Experts of a small language model.
Experts: 128 experts in each of 9 layers, 64 SwiGLU neurons an expert, 6 picks a token, a softmax router, a shared expert of 64 neurons.
Training: a variant of Muon for the experts, 667M tokens.
Below are experts of layer 5 (counted from 0) of a mixture-of-experts language model. Rows are named router (the router's row for the expert), gate (a neuron's input weights, with its number), up (a neuron's input weights, with its number) and show model dimensions 0-223. Each number is 128 + 24 x the weight over its row's rms, rounded and kept within 0 to 255.
After each expert's rows: a language model's description of what the expert responds to; "comes after" lists some tokens at least twice as common just before its tokens as in all text. This comes from a sample of Wikipedia text that the model never trained on. Tokens count by the router's weight.

# expert 59
router [148 100 131 142  98 128 131 116 144 135 126 157 155 103 174 109 107  98 152 136 137  98 109 119 145 141 184 175 139 138 106 121 106 159 115 100 104 110 120 155 104 128 153 155 107  92  66 128 145 101  91 164 119 107 157 137  89 146 161 106 138 100 106  90 149  95 156 154 140 121 102 122 122  96 143 108 148 115 139 104  96 112 122 161 152 159 144 144 136 150 108 144 150 107 136 143 118 146 167  82 167  90 137 154 126 149 116 157 112 128 140 169 150 150  96 157 173 142  88  98 156 118 153 163 137 129  83 129 103 113 123 152 145 160 121  92 107 134 160 163 150 150 126 141 129 119 144 143 143 104 167 103 155 142 120 138 112  98 183 148 130  89 151 138 106 158 154 131 139  99 167 157 144 145 141 119 102 121 142  98 118  93 166 155 146 113 115 149 155 162 122 114 156 139 134 143 115 145 121 106 126 164  93 152 118 140 151 127 154 105 163  87 109  86 142 173 116 107 120 116 121 159  99 143]
gate0 [111 166  99 153 125 141 161  81 130  89 129 134 121 113 137 103  95 157 112 159 119 149 144 163 113 123 132 134 144 109 118 145 143 147 118 103 125 134  95 144 128 129 136 142 103 138 124  99 175 106 124 158 150  95 105 140 112 119  96 150 160 131 161 118 123 166 122 157 165 114 105 147 151 105 137 100 163 150 121 129 113  78 117 121 111 163 146 123 120 104 148  95 138 133 177 127 123 154 164  80 140 168 113 118 136 181 156 174 123 121 122 146  98 120 141 126 158 131 152 117 147 109 147 135 126 110  57 101 152 125 136 132 106 125 119 156 114 110 104 170 103 124 174 126 140  90  99  98 129 135 156 127 102 138 155 167 132  82 184 149  93 114 119 137 141 145 150 115 112 145  76 132 117  98 147 141 137  58 144 122 155 140 135 118 114  67 129 155 113 113  96 126 108  91  95 126 103 126 133 151 114 153  94 167 109 106 161 145 147 120 138  78 152 123 135 118  99 138 111 102 168 148 105 132]
up0 [126 103 122 131 146 128 109 130 152 111 132 120 107 115 177 133 132 130 109 188 125 133 137 115  50 149 116 154 108 132 144 193  92  81 155 141 135 111 161 122 103 167 192 126  97 136 102 119 116 134 103 101 118 164 162 103 109 127 112 137 131 121 144 185 109 119  95 122 158 122 162 112 116 148 131 121 104 125 102 153 126 111 147 123 127 142 121 147 187 100 108 143 107 102 126 127 109 114 134 140 120 143 160 122 150  97 141 117  83 160  67 125 159 146 119 139 142 147  76  92 127 119 148 128 135 168 135 118 121 161 146 168  80  97 161 131 123  94 101 122 118 103 126 133 134  90 119 120 132 133 113 111 174 155 109 108 102 167 105 145 160 115  88 173 127 165 111  91 105 107 135 127 115 161 142 120 155 123 124 121 115 163 142 117 106 118 175 122 160 110 147 142 116 105 113 119  88 101 122 112 141 103 133 153 159 165 136 159 153  98 130 143  81 135 136 143 118 161 109 122 125 155 115 125]
gate1 [108 132  96 129 174 155 122 140 102 126 162 106 178 106 135 113 115  67 113 105 138 145 135 145 138 100 125 162  96 126 120 120 132 114 162 137  85 113 137 156 117  88 154 128 155 111 132 161 121  70 109 121  88 112 146 181  93 169 135  96 127 105 117 130 108 164 134 121  99 132 145 118 121 133 105 145 155 134 166  85 141 133 139 170 149 121 157 140 137 148 133  77 106 109 150  96 132 113 136  94 184 124 174 114 130 122 105 125 100 106  95 125 141 148 150 139 147 126  95 142 150 153 150 139 127 175 109 159  97 121 110 101 152 104 104 132 124 132 150 130  96 144 132 147 112 142 158 122  79 111 159 153  91 116 125 113 137  97 146 169  97 105  84 118 107 133 140 108 120 113 111 160 150 124 151 147 147 107 127 140 127 111 113 140 136 136 167 162 147 149 127  80 155 108 165 116 142 130 117 135 167 156 104 164 123 140 135 147 134 109 118  93 110 118 122 126 132 133 111  84  74 144  71 183]
up1 [ 91 165 120 101 163 104 120 173 148 129 112  99 111 108 174 104 146 130 119 104 130 135 116 128 120 142 171 123 153 108 124 113 122 125 166 129 140 102  91 120 119 116 149 172 132 113 114  81  87 130  97 124 128  74 146 148 116 133 117 133 120 120 115 109 139 155 142 120 134 177 122 102 157 113 130 110 110 185  98 149 125  95 140 161 111 122 127 156 120 133 165 111 117 166 182 101 126 124 160 167 153 103 182 148 131 138  69 169  72 114 113 118 106 156 119 129 100 141 138 170 163 113 130 150 164 120 131 143 111 144 166  86 158 118 126 115 157 106 159 143 151 155 125 158  74 151 125 147 138 129 112 139  97 135  89 166 138  55 120  83  84 172 142 112  93 135 109 151 117 126 131 130 121 105 142 162 119  98 131 101 145 135 130  85 125 123 149 123 117 134 105 130 138 137 147 156 142 115 101  98 112 134 148 116 121 107 131 108 145 119 131  93  97 126 149 138 156 111 114 132 106 111 114 169]
Description: Adverbs before verbs, and -ly endings, such as never, even, eventually, often, narrowly, barely, plus to and not before be or been.
comes after: " and", ",", " to", ";", " but", " had"

# expert 11
router [169 108 152 183 127 170 106 146 111 131 146 126 136 111 174 122  93  87 142 141 109 107 112  93 134 164 129 139 171 137  91 119  99 164 135 115 111 111 123 159 113 128 157 162  89 136 118 122 138 110  74 137 125 109 171 133  93 138 146  99 108  95  95  96 128  85 140 132 143 120 120 125 129 135 163 107 151 111 131 124 108 111 134 171 152 155 144 131 118 127 110 159 148  93 135 129 111 145 116  95 141 113 120 156 118 129 123 145 105 138 158 158 146 140  86 107 124 110 106  66 165 132 155 159 115 106  83 100  98 139 147 147 153 143 145 114 121 118 138 140 164 169 123 145 115 113 118 151 127 131 155 100 159 177  84 104 111 108 120 157 122 110 133 173 113 120 163 151 146 134 133 153 126 133 160 112 130 118 131  91 147 124 140  99 142  92  96 126 157 138 150 125 185 137 131 149 131 160 122  91 103 157  98 164  68 126 127 147 177 127 162 120 110  84 180 131 124  99 116 108  98 152 112 132]
gate0 [118  72 173 139 151 140 143 127  49 115 163 129 163 135 139 119 130 100  84 101 174 109 161 128 100 125  88 163 130 161 145 111 120 140 129 115 132 134 164 132 138 112 112 174 110 134  95 116 105 135 115 126 116 120 123 147  92 112  94 105 119 132 132 134 126  79 109 124 189 136 101 147 144 123 150 136 124 113 161 150 124  90  98 130 163 118 144 103 145 150  96 133 116 145 158 133 126 139 134 109 115 115  94 129 143 115 104  90 124 159 163  91 126 132 154 102 101 162 136 120 142 161 146 111 135 146 105 114  91 131 119 116 108 191 107 107 134 118 125 135 124 165 103 146  99 150 131 144 126 132 124 135 192 130  99 129 168 104 128  89 185 114 149 116 116 105 186 143 137 118 165 146 117 161  90  95 134 108 129 132 146 125 128  90 167 107 134 102 136  94 103 115  97 114 158 150 144 138 159 126 142 147 103 125  77 128 129 142 133 123 121 125  97 137 190 108 144 137 122 144  80 128 135 162]
up0 [ 94 140 109 122 156 114 135 146 113  95 172 142 130 127 164 137  99 125  91 132 135 136 125 125 120 113 116  68 122 125 112 174  81 153 151 110 110 124 129 113 136 104 119 101 136 152 163 142  89 119 140 128 120 125 168 124 154 136  82 156 110  85  98 156 111 173 116 138 131 153 185 126 143  97 129 119 119 126 121 112  91  96 143  92 104 117 126 125 140 136 115 138 107 150 143 127  68 142 114 121 102 122 140 155 145 142 164 128 179 117 133 133 141 136 114 107 128 175 144 130  89 117 136 112 140 117 111 133 111 135 142 149 195 102 133 143 151 108 148 128 151 103 131 124  95 147  85 125 162  83 124 115  99  83 126 106 154 127 128 106  96  73 118 174 161 113 145 155 131 127  92 148 130 147 185  91 136 112 137  72 146 138 138 125 138 135 132 128 117 123 144 108 122 126 137 142 139 163 119 118 139  91 162 109 105 175 123  91 161 104 145 114 113 116  97 103  99 136 183 180 147 127 168 165]
gate1 [ 97 111 103 136 106 180  91  96  88 149 113 119 128 144 107 164  57 101 127 148 151 115 144 119 161 143 112 143 158 136 114 105 116  93 119 122 153 130 110 150 148 135 128 143 117 118 116 168 132 116 153 140 106 101 150 108 133 175 129 110 162 137  95 135 125 161 113 105 162 109 108 163 142 148 132 128 155 166 127 123 119 136 160 134 142 109 188 123 139 146 152 135  94  81 115  90 108 126 161 141 126 138  96 114 112 163 130  95 134 143 119 142  97 115 118 123 116 135 127  68 123 120 103 159 115 140  88  94 165 117 151 162 141 108 115  65 150 107 173 110 117 139 140 146 162  79  99 140  96 157 127 122 139 143 123 142 126  93 128 131 135 165 145 136 135  93 181 138  92 107 109 105 163 130 132  86 150 123 130 123 157 123 120  96 124 105  65 137 157 138  98 105 122  63  97 132 138 139 107 118 119 160 133 130 118 107 144 109 145 144 146 111 161 121 128 177 111 133 146 148 114 119 149 172]
up1 [125 114 139 118 142 122  89 118 133 129 146 135 133 141 121 113  80 126 101 108 125 133 122 109 137 128 123 135 181  83 156 149 162 175 136 102 155 112 126 155 132 131 106 134 133 131 118  90 106  94 118 105 131 111 127 112 180 129  99 130 179 154 109 118 113 136 159 126 124 123  92 122 128 130 126 100 144 196 169 112 144  55 106 161 123 183 127 155  98 102 114 122 110 119  88 122 128 120 160 123 125 135  75 132 105 131 168 104 121 178 133 131 111 160 139 119  94 137 148 149 142 142 123 143 116 146 127 113  79 103 158 110 120 175 152 153 151 112 122 152 141 114 131 151 113 149 165 172 107 145 119  99 157 165 132 147 136 113 107 159 137 112 143 150 162 128 107 116 168 121 124  89 132 105 145 157 162 148  90 138 124 148 102 177 144 107 137  74 111 151 120 129 142  88  90 127 145 174 124 126 152 125 108 175  96 157 125 119 108 124  79 118 130 105 123 127 118  79 115  86 152 107 127 118]
Description: Relative and demonstrative words such as that, which, who, this, where, when, often starting clauses after commas or periods.
comes after: ",", ".", " that", " for", " when", " but"

# expert 32
router [150  92 166 150 109 139 129 128 117 130 118 155 158 120 177 120 127 113 159 130 147 108 114 133  97 145 153 153 141 131 104 117 118 146 170 115 133  88 133 158 111 159 146 136 113 165 139 104 148 114  96 151  83 120 157 138  75 148 150 123  87  91 113  89  95  58 146 138 144 129 117 114 109 116 130  98 139 120 133 117 108  91  65 151 133 151 173 135 134 138  97 134 148 135 160 140 106 164  92  95 149  99 114 142 150 143 125 104 114 124 172 157 155 147 114 104 173 134 108  98 163 120 152 184 155 145 132  57  95  99 105 146 129 165 135 106 113 124 137 146 141 146 121 162 154 119 123 149 142 132 162 113 136 139 154 148 103 104 156 147 135 158 112 143 129 140 152 146 149 119 143 150 131 128 149 134 120 143 142  95 116 100 126 140 113 116 133 130 163  86 106 106 155 126 136 147  89 124 123 120 117 155  97 142  72 149 166 149 140 113 162  89 133 110 131 136 168 120  76 125 127 154  89 144]
gate0 [158  87 145 165 104 109 107 131 132 135 161 152 132 132 117 160 107 120 113 120 117 113 127 108 115 160 112 148 139 123 141 131 162 127 161 105  94 141 117 181 106 107 136 157 138 170 163 125 129 111 120 150 156 125 132 140 163 138 112 100  95 156  99 160 168  95 101 141  91 133 141  99 135  96 140  79 143 120 191 153 132 113 136 172 128 158 179 153 153 152 110 108 135 109 175  82 125 110 109 109 138 122 101 146 115 108 137 119 139 112 148 146 142 152 133 173 171  79 102  96 110 141 133 135 123 138 133 128 138  85 115 145 107 147 183 158 158 118 128 131 135 140 100 132 155 150 125 148  97 115 140 121 156 131  99 110 118 118 106 173  85 151  79 111 128 172 112  89 144 180 136 140 176 112 130 117 128 145 140  91 104 148  93 140 128 114  98 103 153  87 109  85 150 144 119 140 123  79 107 124 152 121 120 134 166 144 140 153 148  86 115 136 117 128 115  93 114  92 149 104 139 131 114 137]
up0 [ 71 139 138 116 117 143 139  91 141 109 146  90 140 116 126 103 103 142 138 135 132 101 161 115 141 111 112 185  80 150 108  80 111 131 120 156 143 145 145 119 135 175 151 148 135 110 143 187 119 153 149 160 118 119 112 118 154 158 141 139 161 138 117 138 116 128 132 166 152 115 124 147 128 115 109 136 119 118  84 149 116 127 155 136 144 160 122 130 128 114 104 175 103 154 129 129 127 126 106 133 105 141 115 105 194 100 119 113 120 145  98 151 135  73 132 162  96 127 137 128 132 142 123 106 121 103 125 108 108 135  90 177 125 140 123 153 105 140 156 140 132  90 115 130 108 108 118 105 101 117 100 130 135 180 157 120 130 153  98  92 145 161 138 130 130 101  68 151 105 111 151 140 106 147 102 184 121 120 149 134 117 108 144  96 160 119 120 189 174 153 128 121 101 145 124 105 108 165 120 152 154  94  97 190  92 107 153 165 117 149  68 147 115 138 139 137  99 132 125  83 122 156 143 140]
gate1 [114 132 131 159  91 128  98 160 127 134 107 113 145 138 137 111 133 127 131 101 153  69 176 137 112 105 135  87 117 118 116 115 122 127 169 160 109 149  86 123 163 113 123 183 154 147  92 111  85 132  92 164 115 138 145 167 141 133  87 122 149 150 122 143 100 131 136 121 103 139 146 106  83 132 129 141 128  97 124 108 134 124 143 127  86 126 144 109 136 154 142  99 126 126 149 135 129 190  99 101 152 177 129 142 136 145 124 165 145 139 122 145 136 158 121 111 138 145 135 128 121 115 122 122 155 151 143  86 114 133 115 192 164 131 143  93  83  94 125 127 158 148 117 152 169 164 110 125 181 115 134 126 137 120 133  87  67 103 147  93 165 123 109 139 146 127 138 110  79 119 143 126 164 139 180 110 127 164  87 153 130  85 136  82 149 160 145 140 101 106 118  78 114 110 154 158 157 125 133 105 129 148  76 145 118 121 137 123 140 134 124 101 113 149 147 110 113 152 102 112 157 166 121 145]
up1 [113 117 138 148 110 137 122 133 154 138 146  93 104 128 161 136 143 126 161 181 153  96 129 151 142 146 148 147 140 128 136  87 151 120 105 139 116  94 131 155 105 154  74  89 121 132 162 162 184 178 105 138 128 105 146 136  94 133 148 151 104 116  90 146  95 183 100 155 133 128 136 102 127 140 152 165 123 106 111 110 155 130 146 112 135 115 160 110 138 102 117 141 154 157 103 130 121 138 138 171 122 127 132 151 183 116  80 110 115  91 137 187 122 138 131 145 106  97 103 140 106 128 131 104 127 152 104 135 151 123 115 142 172 115  84  88 106 124 139  99 152 137 131 149 126 145  93 150 156 137  93  69 122 113 145 122 157 115  85 132 134 126 108 119 179 156 155 158 123 100 105 137 128 105 112 137  92 114 149 105 144 113 158 160 116 108 144  83 116 164 159  88  70 127 142 112 144  77 137 189 104 135 103 127 106 113 128 120 102 132 113 124 130 135 118 148 125 139 116 123 111 124  78 119]
Description: First pieces of personal and place names, often Asian or foreign, such as Min, Kim, Sam, Jack, Bangkok, George.
comes after: ",", "=", ":", " that", "The", " by"

# expert 49
router [139  96 201 140 112 139 120 109 153 146 144 173 163 127 159 123 108 148 160 149 135 106 144 141 123 157 174 126 142 145 108 128 124 137 110 114 127 127 151 148 139 113 140 119  92 106 115  96 124 117 100 141 123 126 149 134  88 159 159 122 144 119 115  87 118 100 150 120 131 104 103 114 108 117 133 120 131 103 176 115  97 106  93 134 139 124 125 110 147 111 112 172 144 129 146 120  96 164 115  97 111 108 139 144 173 138 116 156  98 152 156 146 180 146 128  90 177 168  89 108 142  89 144 164 139 121 111  94 140 180 110 132 130 130 145  76  98 105 153 165 134 141 101 121 143 133 138 103 135  95 153 122 124 142 115 165 117 102 164 127 149 165 143 171 128 126 154 155 116  84 195 156 157 123 142 150 118 134 127  74 122 104 182 114 153 119 123 122 142  93  93  99 158 118  77 134  99 139 147 125 132 150 101 147 108 122 122 171 135 133 165 117 118 108 147 157 153 127  94 115 135 159 103 130]
gate1 [166 118 162 156 117 199 119 133  97 115 154  69 146 126 113 136 147 123 189  96 133 126 127 105 131 133 125 155 127 139 108 114 140 146  80  82 133 123 138 144 110 103 115 114 120 113 114 110  82 112  94 154 115 142 113 141 126 133 143 135  94 146 122 143 137 129 151 138 167 102  73 124 102 137 136 144 105 113 182 136 150 127 131 126 140 157 134 167 121 155 103 148 129 126 111 127 104  71 119  91 119 117 112 113 140 134  81 164 101 120 165 164 109 142 132 123 126  93 165 135  97 108 156 141 143 128  78 105 149 116 117 123 103 106  96 114 135 122 131 168  88 122 103 128 162  72  99 135 152 121 114 136 130 142 121 115 176 118 180 136 139 135 133 118 116 155 142 140 123 134 131  96 151 134 152 179 129  89  81  93 134 106  85  92 115  86 139 157 155 119 119 107 155 106 147 117 111 115 154 102 164 128 161 152 125 110 133 121 112 182 149 170 152  77 121 127 130 111 115 153 107 137 131 141]
up1 [127 160 118  98 131 133 140 153 119 137  80 137 143 152 102 120 158 122 140 133 187 130  91 110 100 143 149 141  76 191 139 148 116 159 142 150 153 156 144 128 131  67 116 109 163 158 130 148  90 142 111  83 119 136 165 150  96 101 101 149 131 129 135 107 121 130 149 167 136 148 140 129 137 147 109  66 139 153 114 138 131 100 125  52 124 108 130 143 132 138  82 112 131 153 108 122 174 127 118 133 116 114 119 165 139 125 103 140 107 140 115 111  91 116  99 116  99  90  82  93 139 117 153 107  82 143 124 114 135  89 129 139 227 142 132 125 116 145 190 167 165 104 102 124 137 142 167 109 138 133 148 139 131 130 119 117 146 153 141 131 134 122 133 116 155 131 134 155  88 142 129 122 108 135 128 146  86 117 137 137 162 146  88 122 138 136 113 131  96 152 137 147 129 135 143 149 164 135 139 105 101 144 121 168 123 108 145 123 113 112 130 111  96  77 102 121 128 168 155 117 127 120 102 132]
gate2 [161 117  73 144  80 118 146 164 128 116 141 126 105 118 145 154 134 141 110 178 131 102 140 134 133 127 147 151 158 157 122 121 129 163  80 112 169 164 175 153 110 102 126 126 122 101 134 110 117 117 128 179  75 117 124 180  82 164 108 134 130 118 127 128 122 125 145 140  93 151 136 121 156 104 138 141 144 129 152  90 134 127 103 154 145 115 137 116 140 153 126 138 108 148 150 133 111 101 123  79 153 131  91 148 168 110 142 114 107 125 112 170 128 132 141 122  96 171 122 118 132 163 147 122 159 115 110  95 103 121 109 157  90 188 100 124 157 101 133 126 103 133 143 142  84  90 142 144 156 148 143 104 105 136 136 130  93 149 106 120 120 117 146 101 151 102 106  95 152  92 113 137 133 115 169 165 115 115  58 143 118 147 115 108 145 146 157 138 120  74 142 105 155 120 150 145 144  90 160 133  71 105 105 120 135 111 136 168 109 157 167 134 112 143  91 129 140 168 134 122 131 146 141 169]
up2 [116 124 139 124 115 132  94 125  93 133 133 178 161  95  96 151 137 158 128 138 131 125 115 159 169 143 122 204  85 147  70 170 157 127 131 119 145 143 128  96 155 124 139 147 134 125 147 114 119 121 176 115 144 144 130 146 141 170 139 128 147 136 109 152 122 122 125 137  94 141 102 120 143 166 144 109 135 132 129 135 109 136 112 138  96 160 135 129 139 137 107 105 128 156 119  92 157 188 140 121 174 168 143  84 123 155 119 153 151 141 115 121 158  93 136 124 114 101  85 148 163 153  97 137  82 149 106 142  66 150 155 124 116 143 117 109 108  98  84 143 146 163 115 145 135 131 124 122 149  86 173  99 158 142 112 146 119 147 122 114 167 123 116  87 104  89 121 115 100 113 134 145  83 155  96  93 167  95 137 119 105 119  84 137 152 161 136 147 112 126 119 135  94 170 122 117 144 151 133 129  76 128 109 121  85  95 111 147 132 159 119 129  96  94 110 137 136 158 102 129 120 103 149 116]
Description: First piece of given names or place names, often at a line or list-item start, such as Alan, Shan, Renato, Santa, Montreal.
comes after: "-", "|", " |", "=", " \"", ":"

# expert 43
router [152 118 150 159  99 148 104 106 115 113 157 108 163 111 150 100  92 104 157 146  96 110 112 147 106 140 151 137 140 165  91  82 113 158 105 106 122 110 122 133 121 108 150 160 121  99 117  85 122  92  81 157 102 103 144 157 106 162 142  92 125  95  98 137 121  88 165 148 145 122 109  78 123 118 150 108 162 111 133 121 130 124 135 140 164 163 131  95 143 148 113 135 143 100 166 154 114 175 127 100 128 108 104 163 147 142 115 139 104 135 137 167 149 165 118  92 155 115 107  99 140 108 167 140 122 100 124 121 113 114 147 154 172 128 139 145  99 130 127 152 164 151 123 144  96 141 138 171 171 113 142  93 171 164 118 141 112 107 139 154 147 136 150 155  99 168 177 149 121 105 156 153 119 166 167  89 103 123 155 103 117  79 137 106 142 111 121 148 151  92 129  76 154 110 111 142  96 128 123 120 137 146 101 159 113 142 127 157 137 115 133 125  97 117 156 127 125  97 108 103 116 157  93 137]
gate1 [107 111 115 121  87 120 145 110 126 100 118 127 149 142 145 125 112 106 141 116 112 141 113 130 144 125 111 129 174 134 137 111 175 118 159 124 117 169  60 139 117  58  98 145 160 131 141 105 151 126 142 132 127 107 151 154 102 102 110 144 103  91 120 159 109 102  90 102 147 135 132 128 173  91 150 131 106 146 116 165 138 111 122 153  93 106 155 133 141 138 115 103  80 173 167 139 110 140 126 124 141 112 134 207 121  88 127 163 114 152 174 148 163 143 123 172 153 124 138 103 158  87 145  96  84  57 140 127 139 115 143 131 138 163 128 106 103 112 112 126 115 134 116 123 118 114 109 172 144 140 129 116 139 139 144 101 123 148 164 124 106 147 159 140 126 124 192 148 160 148 122 137  89  84 106 102 143 148 118 115 137 115 140 141  91 167  98 139 115  86 136  94 141 120 105 102  71 163 153 147 128 132 142 135 130 128 119  95 167 111 150 138 145 150 105 131 120 117 106 141 108 115 146 131]
up1 [101 148 169 156  74 144  97 139 152 155  72 142  97 122 120 121 152 104 129 128 161  90  66 101 108 148 115 144 148  81 135 136 138 129 120 119 136 127 121 135 146 114  98 160 119 108 148 136 144 178 149 158  87 113 195 148 130 146 114 127 142 119 111  95  81 164 142 175 124  97 130 166  91 123 162 151 150 110 135 144 132 131 181 107 135 123 114 101 115 105 104 103 114  76 142 139 133 129 118 117 101 121 151 126 131  95 121 119  99 127  82 106 149 141 101 119 133 168 124 149 129 124 140 149 113 106 133 119 135 143 127 112 107 154 170 121 148 156 112 125 144 152 114  64 113 121 113 117 106  88 131 145 137 164  93 129  97 168 140 105 141 159 199 122 163 149 127 165 106  94 114 135 149 112 148 153  89 106 129 152 163 166 107 145  89 151 133 160 117 107 141 146 138 133 145 140 132 147 126 163 157 121 104 123 101 104 112 139 146 112 148 154 152 145 108 144  97  98 147 125 121 134 149 123]
gate2 [ 99 115 147 117  95 144 121 151 124  95 132 134 131 130 160 120 119 107 134  79 115 123 100 125  96 135 156 125 128 102 108 140 157 135 111 109 161  93 127 136 145 111 114 165 152 106 168  89  81 116 110 163 142 144 151 134 104 176 144 116 151 126  97 146  70 103 176 103 150 114 130 101 111 131 136 142 111 136 141 126 120  95 130 119 131 156 107 155 123 118 107 130 152 128 170 136 106 157 153 137 132 104 161 169 116  97 100 159 110 167 136 172 112 144 131 139 149 122 130 139 110 114 123  72  92 130 137 136  79 144 143 168 159 169 127 137 136 105  72 119 139 149 117 171 108 141 131 117 117 147 109 150 108 149 113 198 133 114 103 122 125 127 155  80  95 147 126 124 162 180 111 119  93 150 132 129 116 165  94 167 127  94 156 157 129 161 120 103 110 122  96  99 141 112  85 127  82 147 137 146 124 112  93 180 132 124 122 148 134  89 126 156 112 128 170 123 103 129  97  90 143 148 117 120]
up2 [110 133 146 126  93 115 165 131 161  94 119 119  96 102 138 192 145 139 109 165 111 153 137 124 130 128 145 118 115 139 136 127 158 126 115 135 131 143 135 127 113 118 148 123  90 154 115 131 127 143 120  99  88 131 146 115 150 149 130 135 146 148 125  90 129 113 148 100  94 155 126 104 110 143 132 160 103 113 131 193 143 175 180 126 117 144 144  66 120 163 125 164  94 140 144 111 145 152 151 101 116 164 113 101 125 151  94 111 133  90 149 142 153 132  67 169 163 107  88 122 117 175 108 108 136 130 108 119 125 140  99  90 110 129 155 127 136  90 108 123 128 107 142 146 129 161 173 104 156  83 153 106 114  46 148 143 128  97 126 160 160  94 100 115 123 133 130 120  90 135 146 159 113 153 115 146 142 130 134 157 122 153 119 134 133 146 117 151 158 116  82 150 162 139 137 107 152 104 173 150 102 104 115 126 132 143 141 116 131 158  92 102 129 161 141 155 141 124 151 107 136  81  83  92]
Description: Middle words of agency and company names after of or the, such as Army, Navy, Health, Aviation, Agriculture, Shipbuilding.
comes after: " of", " the", " and", " Air", " by", " for"

# expert 7
router [138  92 125 155 123 147 149 109 116 135 145 118 150 111 143 140 142 119 143 151 159  82 132 144 151 141 163 138 123 126 120  78 101 142 158 140 127 149  98 165 121 112 130 122  92  98  93  81 125 114 101 159 106 125 159 163 113 144 150 119  99 105 114 123 142 121 133 142 140 143 122 123 106 111 115 104 162 132 175  95 101  90 122 139 116 121 179  93 133 114 117 147 197 144 140 137 100 133 148  99 156 109 134 127 137 124 134 155 131 177 164 144 175 131 134 121 164 113 103  94 131  94 164 167 117 118 110  94 123 133  86 148 156 125 168 146 108 132 147 145 114 130  87 154 128 132 129 101 143  87 145 124 127 144 142 151 104  99 162 127 152 150 100 165  88 165 151 137 138  95 149 160 149 143 145 149 147 136 149  61 156 124 154 125 172 104 131 130 147  79 106  98 140 129  98 145  99 140 110 132 140 171 111 144  77 126  91 156 129 106 174 115 100 125 156 145 138 143 143  88 127 174 114 118]
gate1 [147 130 119 167 125 145  93 132 126 124 102 101 148 107 154 157 163 107 152  76 159 145 120 111  85 169 150  99  71 121 101 108 136 109 129  77 107  94 117 142 112 137 123 153 161 130 134 122 115 130  74 165 119 127 156 127 143 112 110 177 116 105 116 106 109  77 160 144  95 121 126 111 145 109 135 120 177 142 148 135  97 121 131 154 115  82 127 131  99  91 127 108 143 110 146 129 102 103 152  91  99  75 110 107 149 132 159 177 112 137 129 141 140 132 102 110 160 120 161 139 125 131 182 162 147 130 133 166 104 116 125 160 154 129 108 103 139 123 167 149 144 139 149 106  96 102 129  99 158 118 151 130 129 144 125 112 154  83 102 109 128 160 145 138 137 137 133 128 126 109 178 142  82 102 118 139 130 155 115 179 120 203 117 144 141 117 137 160 130 144 175 158 114 134 110 117 145 155  97 136 147 122 154  90 144 165 120 126 110 119 130 122 137 150 152 118 126 116 111 110  73 146 108 138]
up1 [111 124  97 127 177 118 125 135 102  93 121 101  85 113 109 139 123 133 117 164 128 137  62 118 139  82 135  89  94 145 137 124 142 110 157 129 173 127 136 194  79 132 116  98 119 114 108 130 127  96 116 142  98 127 130 142 133 109  98  96 112  74  93 152 117 147 102  97 161 148 132 110 110 175 137 109 128 120 177 140 131 106 123 126 112 121 166 114 151 148 132 105 166  94 153 137 145 142 162 119 150 143 135 178 122 152 140 150 139 109 116 109  73 148 115  96 118 168 129  94 129 118 188 121 123 154  98  93 151 130 121 155 189 138 158 155 134 139 155 158 119 147 134 114 121 168 136 129 112 164 114 144 106 109 127 119 129  69 142 145 131  79 129 126 135 133 114 123 135 189 124 130 162 117 119 113 188 129 147  80 163 140 107 147 106 131 132 142 122 130  87 129 107 165 136 119 127  98 121  93 145 123 147 121  94 120 152 144 158 129 158 134 149 132 128 153 152 119 154  97 132 117 120 130]
gate2 [109 112 131  96 135 137 160 157 114 149  80 137 106 155 123 134 150 112 151 108 146 107 120 128 107 121  97 125 105 106 106 116 165 152 110 137 105 133  62 107 154 124 158 106 145 163 158  72 212 130 137 126 159  97 133 153 118 104 119  96 129 115 148 134 151 149  84 122 115 107 119 180 128  96 117  84 128 132 122 146 149 110 147  83 160 158 158  87 133 157 150 157 147 108 130 131 124 112 134  99  99 129 157 172 130 161 128 135 107 158 141 174 125  97  91 117 122 166 110 125 136 138 117 142 100 107 127 136 180 152 123 143 155 114 155 115 132 135 144  74 124 127 140 122 115 137 116 121 155 141 133 131 151 161 118  99 103  84 153 108 133 142 131 135  82 121 112 112 111 135 119 121 152 178 132 130 125  98 143 138  89  98 130  98 130 138  86 164 140 160  98 125 135 128 163 110 111 169  77 112 124 120 119 144 121 134 160 148 129 140 182 143  90 144 114 138 136 153 181 127 138 165 109 148]
up2 [130 121 104 171 129  93 133 133 142 101 125 114 127 137 184 128 137 140  93 125 109 134 113 113 120 158  78 132 138  98 128 153 102 143 121 115  73 134 150 159 139 132 164 118 120 149 138 114 140 135 115  90 143 161 112 105 118 141 109  69 128 126 108 121  72 144 145 108 109 156 129 121 100 110 110 142 175  93 114 121 119 124 113 163 129 110 106 116 155 148 117 152 131 162  79 126 154 108 133 138 132  88 138 150 143 108 110 103 151 134 158  99 149 146 138 130 168 129  87 127 113 153  89 147  90  63 139 176 117 147  62 120 124 118 141 127 116 110 127 164  93 133 118 127 166 159 135 114 141 122 109 130 121 170 145 122 128  93 122  99 156  95 129 193 114 127 140 145 127  92 124 132 141 125 151 120 146 155 149 163  99 134 151  93 123 148 131  98 154 114 154 190 146 111 123  99 112  98 134  80 141 171 164 127 140 122 110 126 111  99 117 176 166 145 154 134  89 107 114 127 152  98 127 166]
Description: First capital letter or syllable of a word starting a line or paragraph, especially genus names and surnames, such as P in Pterostylis, Ka, Gu.
comes after: " (", " \"", "-", "\n", ":", " by"